config = dict(
    n_experts=48,
    moe_layers=[1, 3, 5, 7],
    dataset='wikipedia_en',
)
Below are experts of layer 5 (counted from 0) of a mixture-of-experts language model. Rows are named router (the router's row for the expert), down (a neuron's output weights, with its number) and show model dimensions 0-223. Each number is 128 + 24 x the weight over its row's rms, rounded and kept within 0 to 255. Numbers have three digits each.
After each expert's rows: "comes before" lists some tokens at least twice as common just after its tokens as in all text. This comes from a sample of Wikipedia text that the model never trained on. Tokens count by the router's weight.

# expert 43
router:105155143119150125142165137098097103118136130137109115126123125149136120125125167142157125129057100120117172143132143094137135089123138141095116136113115145134121146142123104133173142109154105143141143140111110112166073133153089138100107128126112167095130121098129105144114126087075161139120113104140110113128149120145158087096171150158114138117125115137153174125077134114117096085140160122133142153127108132154124152123113196117128073169135107136117115119103098136121121130103102085128156129076103137141112115133061140154153189129148102133134135136180167131099165135107147135108099116128120145171126121131135172120108134128140138156101119078163150162080137116095127103171
down11:147132121144138133149097121114152112103136155134128128091128106156101150106157129101112131156188103096113124115097125118170159121113128152125169123119171125105093084114146179158106102126158142164126123184125136133145130077130124163102175144172124143117153096114113112118120103108152124075136143147174144144110094135103152094069096104171151099110117130117166142142160162146125124119112141120160076153113119122154091138113107139147120103118096141119142148131119160117128100136136133133123163146117152113131074145099101134112124091109150125169120072143140093136115113150137129117129148172085087126145163132184126114122145108132147097096132131102147127164135104138159092102165
down12:148148118081171119105082130135113099141109151148094150121124120109129108169112137142111101150072170160091128123116104148128121148135122107099116129125115071131136108117132093186120133143146113147127146146164108136124094179124097108126073163106134136105143150146127118160125068146095154118146118124118158163145154102125103120119108120133140133142159099153134142146156081122151106103128102161125093131110106118125132120168131114073151143145124167130120148133142116092118155151175168110099129129134111153131128134181116115174086110087120143147157186127114119141150131127153108162141151114115136127126134166126119146111129137123185118103147168084113103125168090083138150109087
down13:168092134112142136135116137134123137066154104100134148155106100141139116145120166112166112170157163115083192140143110125112098079074137124162117145131160081141101092146113122138140120137125116094124154151136162107146120167131137130061134109142078113123139152185137125158162105164139136126140132115108135114170124153121142097099129119136055120128129137127126117115148135103147104131126125099148093088127170118176138148093108124117117130112126094160121101131147077151151159130118115153140123128117118168122143089134126107107196134162134099121110145126145101109111148076113148135114157103114146163169118141152112150086149140143133111146103135149122115133103091151131120137152
down14:125122106142068168104122202113146122160108109132151165111141128120121100162146137138095111145080124167130143108126101125164102138146152114147130131159115142134100090128154090142139130097127102111118134109119161115103171149153104128132114130157109082127114118125111141151122127152122107134137185173124146112114158120113156170154106140125100124131150126111090159113150134093140130144138126123147096127148119126129117093133160159138169110118129169153138111114090092168121126123145133107124129170171167087156122056131169150121098137123171155164104102071115154168105142133125091086135081163126108124109082126111113125145147163110133155102106112103109134155126137089120111107137
down15:147126119102136167104060148118135155122142119127114098133139144101167142141114185113125142124099109129146144130103152120070102173108147164101147164140124136127108100142157103155157092131091120094100104104160112158155142152116148115096135118150145117112146116144130178114077153101154105173144149106121097140100128107121116124128088175155119134159090116137101091152124152070092112110158092096172138124132128190119132129143181117126131125132162129159145135132136159116121087160125114165097096156122137130131142130105107146133140118100172140098134127136144110098155157111130109143128116138165139100096156091159117120091171111139084151154122108131134137141143085136120130094114
down16:128131115156114097095069148102132106123112110106129169132106167138132090128121139125130134081166157132159123105162086097132123127096121116113124174130149168156121125147093142123119151150147128149116140130108143104172128130125090090108135110145119091151122160107120146148081122173117164175109073119108085128121148110137139103161103105141108102119137145117137146084133139156159157113156181115129147142150107125125160091146140103182162119126124133151165149117139131149106119152097086142142118135119110110156120140126137109190118174098132109109075156096097097124140112139098112129112112166093138116142099152135105140107134173136117124097115139183158093094128136150124158154164
comes before: ", ", ". ", "'", "\n", "\" ", "-"

# expert 18
router:131148163158134138125163125137150125133121119124107128139098141111114107100101188112115158127121140111161115136187134105140108110184135091165109140112146094108140131135102117124154155116143154110157108098103116102117128148116093083119112150135121144125147121092120086148132150092081114142123129132167121141188124134138115181114164129133106181148127125066131173123133162148118112100138153076115152169141120129140154115129053178097105111142164128119148128123111130126138131147119130089096128128117111126115130121129077095145164152137140176131137110158115154116087158147103159114106182136114143103136125102081142154143183103134129148146126101088146129134126112124138165133160
down1:100161162131095135117135122100123149123129138129132144123138125137113130177146105083149090155138136135154131119156139131129131143161103168085145109079146150126125117082135163144098115137120117117148117165150076123124154103099158142148127126143141137102121071156128130152174115171120132153137125090132149144119131116117109142134141127087124139143149156129123110115109145095114101121091130160113170137145155152094076078122158085163083119110139117140126184124091112144148110103140135130126098133107163160148131088165135136120134196101098100146110132087072133131138126135113121186122108105131142154130164145106125145128188101096132082155137144136155115107149135099132067107118
down2:084141157117105128105108117162125119136143172122149131124126131128136100123141149100139112146152108074165116110163119127099129141152105174113155144152131143100122106109093160126114141085121128139117100129189176119111143126081163143142094152135118126140135135135112158144110127112138135082119153102138116128157131113138145115113125134140084127129134168098079111107181080100101157092152130171103109101117144082182172151135062112134161107111139142155093105107119153167139134118125111151131131170126114113104132144127109104149171064160142135138104131116143133092138134102156145166111101093127098095125128139164119172139098105121137147102142114122135187134118158125141122136172
down3:098107151111127124106131099146179156099149122088080106113100108109127106110143108093147072144130126127128109142124149118125094086135100166129096071125078087154144138150139118105114130127124144122155093143136139118104152121100132146123157147142111139160130130115130162139141163164082167150152128152117145107145106092122162149122130132140149085139101077137111164121158151167140135118136148170093092114136161174095136148138134143121138122135133172134140103142106143100124143087169144137098079185148113087108115129110114136133146156071100160155106153085122144100084154121137137182122159141108137128119120145128164095155144101155148127164118122126144111110164156102123129138137
down4:131136109084136141118149122136150126139104114138152169137120162117144152114158106131119112129101134143117127145127133137074135148100100121111164143165167125149128121109155167113117083118122143152116153112115120093112146147111157121104137121049132156099092105159123132178077171135111137117116096119117141158135132133152155114117098161150079118163120108137129151144093132131182136121108180142105091111094130142094120143179124119121119103116119137129147132121149107162135095128120138109174089139138147107171140059119120164126185123155124128130153129164190089129086126137128122117115130179100142109121152073130125117155111124111140133073113115113124120118139113185129139086130
down5:145090119129171101109146137106091114121124124112096108150149111146115136106094119163103130147188166127138169120136096119100094144101113127123129117141128083113136099184103184132115156134150159098146138090124138099175104142109161098129084142135144105126119175183096107143111096141131162143156111120094135133107134149179095166116101126120118150119079162126152144171143120119137130134141160141143150085113153131093121113085125131132132109114147147124162121106105134165128128114148098160136159109090121092106156149143081146100092127117120151146161125097112096134102085096152138109158116089117163117127117115163143156114111146133130149170156113134152138160149150147104106149092
down6:152118091121119155104134101160152178134115099110116137120145074124087113114137133122129121142191117118119186112118089088123156073117124148121122109104133090080167118140143112134131166120156107149122161092111133132173116099117133159147114181142162158148099138080102132137135114115119115139155120085147104197121155100162152126119120116134124156129114127150115151154119138138116170128112146089127101161110126112111118136112148116145154115134149140124105102160112149121148112127144115113099139153127070148129192092071122132171123124157127198145143113116093133154111109128137091136141141128135144135149136142106107166156147094113132115116105103131110126150151098129069126150140
comes before: "(", "| ", "and ", "in ", "=", "was "

# expert 17
router:127147144124139135132143127125072113090075131151108111141109074102130126094121125098146106119114132103146139152153173130181141119144122114164113125152088128168156173136120121120152160160127105110119153113107096088153091125141104103188129140110105168112115144099112092121120159135126152108149117119115142104163122204160078138126126142131074142192130165108134155139115146096131109140143176128149138146155106125125165132108084126158145139138136084105130098096109110160137144113093105148146123085074139144138086111167115124130133124143084147143182126154116147134120140128133149104114155092101121107116156137137162132139114126119134176133113097162154151124147114118112130113137
down0:112087142141130141164114113143156102118112097099101128124149108129147131082131145148182120117053134146123143177120131121115093116080103132144104096159089148139173116115129117120110149139141105147106117091122124138188137113128104145145120113099138122149126135105174104086074119101110082112120162172140106172154106117194131105131093109082143152135148134127156080120156134118125107124112164147143137106165133103148143141121143157119120134166110165082132089171144097147158138122135131131133135107141105161137103111127115131141109151144123169145117072140117121153160107129142151120154142129099105117124082105112118120174128136150103104136121115123146115128150164167161118154172
down1:128099135117127109141109098088129089105096117118157155142092147120100094136113116116131149113070177125093158106157138158122138084132151098125121152094112131114104112105170138126173152133168133155115143198120102118132120109121132125142121100159104140123144174168114112138169159125162172156137114110129115157184125097125109126117153136127151130142157115106112118138148119103111109154125094091164135122122146154135165144127143101143114167165116122112176128113117105149146063097161088105133110120146139108117111136136163102131100139134071107144132128143125094121101144161130155108158122124105124112151154145180164098110127108154153152154121136066151123153125119140102128088085
down2:143101083089063122167140115137139111125101133117121134119107102129150124128144133107123143122104131090089113173120152084147163142096124104141145127169134115141134129157158135122132072135151166105132177100124132148139118165147122079113157125129167127146067100121095134135165167117146116113129176122138138114148181147101104110130105154154137085129159175114123144140100120094167131114132126143120116146109101121151185131142195114144122100147094123187131103116122069144118138145132145125161123146132112120127141112160176116133140104125084106121135099138101090178108116125129148168124125072120088142144124136089119160112107141122097150145135111106116145123152124154116124117142
down3:134149123161113140117108125096137149168108106129139126087137109103120125172145145163141093140098134125183091123071071120135156103129155093126133120132110108172151159121150180101158136158101150072104143103088145131163147119153083169097146119143152160160134137130120128055135119170155137142160078128103114128100126062136130117137128090145136130135115133119143129108148149143141102148111091160158117123141103120126101133110119141118075131106141151154147100130153127121153154127125111138129142161134118103120128094118145147161140179137104122092119114125175142112168090141176116153128171112080101120130133139145123137146132102109161143134122099119089113143142108135122112141087
down4:129120124137156123145140145148129124135094137160121161130121123141112117121154152093114173143092127177106110174122140139109137137099103141099153102161144133102107150141129107071143160149111091172081128108094168134101092111141140078145142151122135119135115169119173180114135083117120119118118093137159129117182124102127161107117106064133114147124105125119111139072125078123128116121104107160116157153146170075194163114110119127150126175094159072110099153107122110142113144148152128168111167101131169125097153139114162133114145155107104133123121136142120112127113146118149146095142111117098159111139129144133136134116105125132103135158113182114107129139148118092117123161137
down5:103155111112090146134130112090159151125142083144124133113126108104146115141141119145124122119139098132100106131109128132125082110127115115098163032112176130111155136135105129125160153113197192136062115140122118095102103125140127128132130110159150135136119125100136170124089166096122122120119120147113082118125109140091123141162118133098106105134142116142169083145171140119119109117151157154155171148138110108163128112139132170136150150180135106140071132136161134140123095139108130130119123172141117151160081104120094117111137097112128113097094182146192131122154129154142159121163118146108130124126130118107135140119167113128158148097127119132152116116140142145144154077139
comes before: "1 ", "0 ", "2 ", "3 ", "4 ", "6 "

# expert 14
router:122131184107139132129137150132133092131102145126132121142123097129120066089104152139149158084134126117159126131129155121135106137187137110145097142160110100106147167134137106143120145130120141122141105101103127147115114180139102118154124106122142129118140127112121091146099121118101129126129115136121138126137149182125112156113198122133118143143170148095140134150113134115141061112122148128081137122133125110130156120158044144125076096132158142110138104115095101132138151143136123122080166104111145145151122138141092088142122156150120119100134147175143106156128156086127116100074149116104099067119137131120124122131185125149113125138106077102159128166118096152114194123141
down2:132189122145128110178148112142133145109118110146112120121144148117136090087155130162139141131110141143111082140137145149132106143138142146126103070117189126139138138168171139132147140125112133130161108109132089123141119112122166124143095128125100104144126122154161115136119182105108163116135130117135144123096123094146076152145096099100156139132128147146147102145102123141128108116140087114169120131101101130115135109117126175170124088172127132138142186102114107132142124141092085146141084103092132121104158090122093153141114100146112173090101137116112107091097154090114136129094108130151156123105117114184152156145150125163085106145138124134172113135156121118079198126126
down3:097131127137124138135152122091148157122099158153127152142127159124123119110144109138132116128056134132100142108115099097140107156173088166094089085103125129115120145158115144136157111169122096120121123141124132130126114174131111131139130145105135158109125097125105089095140129128143131141122116100093134157109085129154121154137120114150068089168155140167113127130127159134118092101137182131171160141140102111163124161142076099120138129119140116141088119133104105186154145132134171179135179108122147164153147128141115146134128112143117133160094127155144122126120147141133050125100115111132134126134152168184132134132106128111126160113159113124091086116158104125069140117076
down4:115123130129147153118164119154154151144134135078137149128152146145140123127140102107141133145172143165129108116089162138106126115113114128126136126144175113077123150123098124096111165154106099120103119139103124138113108166097128121099131144169171145073119086120144147131176139112091119132123102174108128139126179127124139145135140144118103127104185124168098100169114109145089070115096119161115084147167138144144107105159071124124104114134106149121163123108119136120160121108130119131120136096081157158157126207124148112124121117110101149142157123087119104156151161103139124116098121155149124081131138169178144134113132147127116183099113128101122105130134111096145098099124
down5:161104129120117165108133152106141156146106119152120141145096150168096118117100115153130150126162155126116103126130089137134117132167127105140145112126189104118107152101106137142092105146141130146158163108114122163167125130108137134101143096105103121143175110148134129123116091109113171194144104106135065144099117116122155114155163161132147101130090075151139130127121159115137127135115168125126135131080105103135154120099108163137088109104103142106172151123115151153113102156141123113134139148117154144084078154133159156103101119112126123156162145118137139118097127110139155105178116125109124150103138151121140149181142136103073090112159110092191107109072146136120123133097
down6:122152151150134123134147131138138106156114093136151164120129131145172156110156167157108161178129138083106155132130101132138093127150122107153100138164142157096143076172136067158129088155140105129110139139175097120143165109113117110154124171132130133136087116106131079155106135146135090146119121120134160141118119138109114131130166103103110152157120175090148152144103089117136140134150139116098153110135138135130117120153115138117059099159131119125153182145136079160139118127116116134141147114127163150134117137167105128143071106134146126131138144110130157135136117111131132106117117138106063146084136160122101161105103138141115137139134108104086063101076075143123136130099
down7:135116154128156110127120147144129161129143164141112149109171135112112106131120128101126132172164115124112114116133199135104110178092113126144123123147160120160125129110129162177109181149100106098138115169130161138124123153097180123116135129060085124101126145145162128151163145133091117117151131135081125111123132134115132164086166142159125158091103151122127098184103139101119123103109147159129089171164115121115143124132104145103096114088111123167133156124072142105166156124141095156124145117112112101092132114142128126065084150093145121105132129138098078162130098166127107112170114116104134122132138131126140112129154131154087107150112101135136134140157117152105118125103
comes before: "of ", "and ", "in ", "for ", "(", "at "

# expert 3
router:131122174146226144122124141117103104129102133133134105173124097126137107140114124126147124110102058111155153119173117131184096130136112083150130114131101138119127129149130108133147137096134130070137121133135151129133056150139121116145100129138124138106136171118060113115108140135092168132148100120141172141154133126128121133137166110147117142166123113118132121172143167122110127124116134092130142115154115089148121118149116159114117104151106089081134127150114138067131163143124161082132148129134123132138115150117133120164137159144132143171150142125146159197116119117131157077113091079145139122130104125109139139135130128130136134141141091082141182155114107098096105126128
down1:116108144117137106154137164115139125166109118126155132156149153184123113172163120144077088135131137154131072145124100131115133168119119130121099118145169129102133137136124134111114130089114122104106113112148123123094177142118122140149129157154132137098135118105123161122131055147127137086125114103137123162114111120113138145112151078152118146093097120161146191198134123087141103130090102191123147121140140152106158127093126108109092122130138127114134142104149107079086145138155136098083148154140125118139114120084096134128105121168190142118113132148136143102140124156133138150134149137143135104143143097162170132128125121113096172158157127100093110100136133060124134120152
down2:120146157169077120099139178125159117132154146139173146126082093145097111126117125096116103112119152135141108136155140128144134124139095127154127138148109142102149115105155135133091159120129125163074149097119146132117145146119152112184126148130086120120178095122106186178128130109127122095140091123110154122099154112132164112111140159203132093155128138139116131122100190125118121109120103098144113108128060087104098140118108137165148099105139109172119162185096117139166149117109109146151154141117106125093149136155148077079131161101111117106120117118174127138129133121107137162134098111137118134126123130150184105113142136128113126100145141104152123146124121141127097111114
down3:144122121124147124110152108087151077126113153140152169138095091131167130129126156097121152104161121140168171157122142109108119117143118118134110124132123128131085138108103126127114109148144164119122130141195114114136087132121139164169143124118147124123151114119152137148074145109142139142161083111117141110118093143122128123139129128125145123109129164140116104163159172098100126149112110108164097141068129134153152148166111139172111113123136116128095105121125142095050128118111151144174154121134099096079156129165130134174089060119153184129104142087151063144117143112112139125149140114156146124141109153150127126139173151137076140147093112102148111126118118124122131113097
down4:129128151066141111136105126131123096128158147118133169139178139151127139125104111128059097133130145171129108152097130130156104177111109087089157084137132136098129138190123149152096122133163128132147123128119112119128115147126127145141119148107129145164149127136134124152098105156140144176121141132132128140127133079091119127091099132149109172099119105137087127154128135102116147146126130157093153120191166108096118128116136132115128154108126142139155161107143132124130116107158171162093145129162100109103132122123099093122157126135099089147104123124129124154114131113088140135125151133130137070150173178082099096069144110149142163098079141129150142097136142089098141128179
down5:128142162150120092138101138114117124123144160135144071113108166144138104145088131172107131143126117154101114129122141102123077136085080093126152147129138149132097098161140121120129128164166124092109143126116150114094100139146147097168164115159149099137142140098135153124120105106110150156103201095141143165134129135170105113141114131163157079108194159090136131148095120116124151180151117136127090094130124101103121155152121183123071117156103137114090123127095146145134177118144110064131117120132141141148154136136140143107127139113092156161099137136121101154164136133118151115146121136135116131102140184140127120120118140120112137078155114115101113135119119072112134131141
down6:130143123154156143135125115109139118125110110146136124105144139145151078112098167115123132139119108134088126111148076102102093140167170167126082166158123160098155108122126118176125130129117121106114147131084104111140119119100129154134119138146150097107166128149124110100141142144181173134135132174140105101171176121121086110128101086093160101112101154110078118121138149169145110178126135106092128148169134123123129152117138152145158122112106111093117117085161095120116129126141130163169140136139093129158124112100115117127082139127162097159162135113122143148125076110130100117095082158144117128123110125190146116124147185129127146132127148126142087166101140114162111158095
comes before: ".", "0", "5", "9", "6", "8"

# expert 26
router:089126152124160148127120124101137103136119127104107109143114085131121092091096134113173152103099076113115132129133136087142068137144143125145131124142123133122179168181091145134137122060118148124140147171125116133135104128151118124117092149123124141086151156126132124138100168099140126129140107117139159115184136133124141124136153149120126175131142122111153142145059145130088128135139131090120108148152116123156132149125114117124112140133137105137155113073099133131160149122098080128126163077101091113133129142140081116098131137165106140159112152159172139144110162092121125102135183074096107146122076122077143120151139106146141155129099095101157117135128150107088123153136
down2:106117114133127105156142163107144133152122146107127114144105136187140111128137146114137152169075147085134126106119112171152116141136131157126126123156127095125103126082116137161120123135117107121072105140133135132098135133099108118139141129122107123125098120115127153164126141169075124125120105094204093085115142158173130135113102113136197137136112063175158126132148115153155124144144133107104100080115137127174147104113119125149152158161128096145150084134185110132131130091091114144124123073139150112107123112110146121136113124120154116133119170134130132098124153142134179142096143115144145168134128137151142101107106070126110118144140116094136144140187073128117135163125
down3:098131123118113156111140138141131122110155155136083128159148153148120165142153142134127157110095126138116120159122134067141101109165135161096146150139144135132186132150113125091177105094139106147160125101087133130105131085077163106148110091165186097102156136117101067144131104131124138138127122151113119089120132098114126150146144165178172172105165106103134098113139164113117132115152094130143134135116156156128145129126143125132102133119137104166110119088090140123073198097144151099162152142127126115162134113127152108105131133160135134175117097097133125113119112111138100104112133108090138106109115140144181112109112122127152156084116107134108137163105149159125133121097
down4:167137156122105119142108139109164091103133144165116129174128133121143140112145125150163085103135101124111149143136128177134136146078170164135140123109134105104110133133132134129156121146106113181145138110132149120150118114135110126111096124136154106114160145136114100111097083143066158123151111113107127136152097132174157168190126121112114104133107097112100079114155127127137106117121109111139182138109117133111161133183128124123113114121063152088160102178111123140154171144114111102134136123115179160117116110102105110126148117121138128143152099112149122160135110178162159090116112129092138095139147104132157117137089078117164129109111161113150103134100103120178115100163
down5:094115156115130096152097119165154122142117139145114179104154130128129146124129111105108146137144146144110123109106141138145166086120129134140133068103222100125137170090131097125105091115142091109137152157145141098145106121133131113141145152107158159100136122114118117145136135144113110100142148156122125166125078103122084163066092130156119139184098147122126103091116139117143139147097121082117155136152124138137052095127130141138141137147143109165113130121153139099149102188106146095128138102121066137142142172143088137083131119141126112101144156168144133134158115153132122154161145155130095124135137141123131113097155119141114138081145127096117147158125139144120154113108
down6:125180125108131126138192101126143092139140129114155157153157119147138165135131140095111134104093159134057108121087170156107104131182114152174155095149121127146119096107146126118138120114123112088128135171133161122111104142113157114132135120161141167138148085127153113148113127110136084078177147133150114087112139108154103164129094077137143110133119089106093154106127114099099178146130128178119121145126120119117101170107154102145165159084125125119121096157124133133148134126148085174094105126139143115105104125161111172130120115133153095130125147127115138114112126114126126136127164119111110132138165129098155189107139123160096127146114123110112134126151128148095154088090
down7:130106137166138125120149153112095112151144141121098126140123132162122169115143136124148135176099118177162131127105157139128146159165158124148117119132163151104109077098118088139096137129170132150135101182121079079120118125070089078148114167157139160141161154132135097140148129092125145142137131150145081152140139162102075130141145122088141135138145118159145163133131131123131106112086113070146089128144120129144158087110143085146112108125101157131116143137128134137117147061121114115150148129099111140131119115076110103105156130096096130072106157107159130110108164125128161131135125114152114121136135097152164131147144158158123123151133154121067118102101152154126121128119
comes before: ".", "–", ",", "; ", ":", "-"

# expert 21
router:127135157120147133159144154153145135089133147140081115113098100116141085111131135157123142106107103098159112134155138086114120134143131120169113161134105116120107148167097123110157161075176139113180134094106117099188118156135097130173091089115167116107145115119128094127112136137108127129134100160168088138158152144161120111151172139104109169123173112104150183168142167133136125083125135157084160132138117111130175146135103132132117124165142139112114116119053134148147119124080140129127164124126152123146100112155092107135160115129153186142128117128117113105120099123131125118101138115117159116156142149148107141134168137146143127137107127124122168168122129109097161148165
down1:116108155161117095159146137090139089134107132159128164154138098144097130163141124115131106122079103143096102094137143110122113144126137113115090065114140119086113138119140142173128125135136147071131144143125133134160127138151121121148138173120126142123129143162135147112133148131122134094106138128096117149125150120175138122109106139143157181109152104100167119108202091118150095151096148082108138149117106107063136122142165147115129105093128123146151113096158180102115128134102086117153099152151098175176104171095144158122133146171109141119179114095151139160124136134124171128096137112127134163105130122085136151113137107099120093132133145117109148107112121137104149162101
down2:128146112133130149140106156133082102131136112131175204157090126147105138134110150101141120107158112118126131116151127132138128100095125136139110120142148141129102171118095101127134119100088141134156081119119109166119146131147120100163080138101154113168166109112127161156107126128096142114121155131082117132159127113134101090106123117134123107111129133126114138108166157119146120069145109160123118122145171115148189127135124116120166138095149094163140182153142162129154104114157118094096053149092136076150138120076145101133109174125131137135114106109115148147126133136132122093124154139161155092111106084136153127179104158128107122163137111145117131110132162116184134108140
down3:152166114109151140078165128122113145104118172125137184105097153082145126134124144122097154086124154109107064152102128098193119169138172121125115131133122124118143134108143107147127161138125101118123105111131088177146122095125100078085174086103130094114154133120133086120101098101122120123138150091138128131150138178132145138107168147129159126143141139117119110103152128154131166128105106143145121119132150100138149104148102118119102114146150134142141120140141166132128126107147147119061123113104121086124092151124110160131124088115136126135163116139124097180147101111124143132105136126138116151125169146104205121093152135106135184141124095147100123166156110165123115140137
down4:143159122088131163144178141103125134079130139112150110112119152126126146131101141125103121168151114123136125089112134130093136130145135132130108142115109120185127115137145076113093130159149110133138109126064138153082177152131142145139099138151147094139109137110132152128127150104127163097130119141124109165149139096121159139106116106147101118082169184101165119109124107144115108141156123141155084205140184127135136149140098134133160105097120149134050082136157124124163126107120101120168113115163105157103162125123139121071172111147107108155078085111133144162122142130116142154159142146107136106136133127125115116099113119116151144109141145149109123132153123104084099144115
down5:129194155104137116133133131085076120141086171140111168120089126161107105147147121170177176113174119138132139111138115130126113100166130128104120108110121160097123091098172123122125122142132113124153126112153111150135148145150093134102110127112156135120136106107135149161116075110114174147098100150168108135118079162132151130126135139143149068108127153102110164131124125121110135104167133134137177090116131069118097159112131150098122145130114121128124142129129175130156135147141117144128122159157121160124170152148104113149106126133137154114135137099146162140137090144108120124093095156089089132085119081086167157171105094111113171113129106143145132124142112120088147125105
down6:147124121131126118074156114133133115151112117126080098125157080093145128114144097153103142107126146129132140180137170118221139190106134116147161119106148166104138133113177151100177082132161127118153094136163085143119163113093175148173113129121133108118126134141114096102114145154135134157087141091112131135110118161124122097189115121108130176168119092159110147144147075120121120132119141097150091145164135156093089146110138124138125096138111121104125127123127128106138121122112119154104148132140096100175120127165113113121127109107120143140118160154156155119135116143092125159125088130104132098128132114146139104122124155141160106117103177098094138126104135107141133113116
comes before: "| ", "is ", "(", "|", "– ", "="

# expert 10
router:160154137155152113156120109115071090124111156148100120134098104142119115092120151138123125111091115145158135153111134105128111115157142126133121171133117112120122176131113128086138143076142107102120117151094082142127104131216075095155122113102116166104151152148149104136114165107122119125158108150166131113147142125161120123144139172151112118136122122114108133122145154138121096118142174123126165155150143126169125141164101100116106100178089144097101127108122109137136189151149156106117131116129074124151129136142132079117140141160088184156162155143161151162151141087096095083101153150142106142114117119105141101144129117121133137134103124151143138145113128139109107087164
down2:111136160159084094170122119130090159107083101095119125132139092194120153076162101147131126169117101132114168138159148123112129130151146162136139176112124099127132117113149126153137143125122114075108110146121145114078155128145142128161160096137145130124114141083149147110129120082134134073168125164095117134143126135107141127127120166129114131088116119114168081121108157165134149103139182164151107093112135130110173155147104119116124114171141126179128121144125134131112105156114135115124144132119114117115160194135116138127111163137183111111108133159126122116091141082112127152123122129123172110118137118138110142087099122107122177105110126110134149142093090139114112151070
down3:104162148106163127089138114130111107168100121168144137137121165119094167083138136128118201110128143172073137119079140137137125165091131149126133106115137091119098070104128147130105124102135111129123121136100149136098096120142158147100115182131142116149160091118146145124164115108146143085136123096115131138130129130131163137058092099122114101149077165113135150138121135165108115128143162095101112143137157134153122124149145111123131125141144123106166125097133205098093090138125148139156104158120173159180160113115152164120107150143128137147138064102143079144121108146135123158132154127133120101125151105144122109142130119114089139107103126111149137129144130124130126120157
down4:155156063137164109112127097124116134122146085134107157177111105145118110092103164128154112116155116122130121123127150137144142144115124105117096097125104159087164096155112117084169163125137096126117115143091148193155159134163090096134150128148146110133122107124119139131114125096112126104148093110121128164175092113128131103100123147188138152166099174134092133131143124142143133125152180138096093097155125107135065146088097152123151129144147098130096123148150119116144123120152163125178084111151134112129126108077166120172101171113120096090158101124155130124154149123120127118139128139149094119128156128119177121146131131115116133145125157115142113126143151149134127091083
down5:133122120148126139138113131130132137152076081117143149143151109077146108128124136117145133133110148137123107107100114111143140157080111124081127139101143154185139127160143110133187095110147089127097119147078120136093129118166143130131099168103142143109130102152165101121140130107135104096133126124063143116134176138143169168107105113138117145079107153084129102100099135154140138160126134147160148125104109086132110110134092143165152116123124108115156110143130139151142157091130120118101051158136123118136168152084125172121141095147169153142162124135126086163139148138141154125158120145153098121129147151155166116117135129115160133141137135135095142125077112176110118071128
down6:134155178119132110108116091135103109095161111139144110125090147166149087188112120089173111053116144146122121137127113106102112150107108126111119145140146111175131091141126125131115129158128151125116136133143123136168088120162109126112090118146102186106128125130147101133117133126149149142119127142157162113110113146138151101089133111129118121143143102096140139077173121118117151089124161151133119126123136109152117083105072177146121134117122134172154127156145109133109132138095138103100180158105135113132132168101135162139118139135097136177107159112143133095131153093138113134147150139177154208132128089120104089121126129141151116151156075122123084140092158135137112119121
down7:159123131122149117124150160134122126179126160129138096129148072122092099150141156131153146157122111112124121122070147163157103082103099142135098148111150163110109129107163093116187092113147119135194101122177115135191157107167092140146086123112140145114093133048094173134111126104114139096133135157090130157143108095111148110141106147138110134099105164165130172115134138130118157107116138137146112112172102164124152095149119119121134110132113171147170117114162161125123132115122128113135153186155103131114135148131161101144145120141115116114134124110107130133084138114116117127141125132175098119132153108127131112143157134112079136120102114117088120133098138126140107120092
comes before: "\n", ") ", ", ", ")", "N ", "; "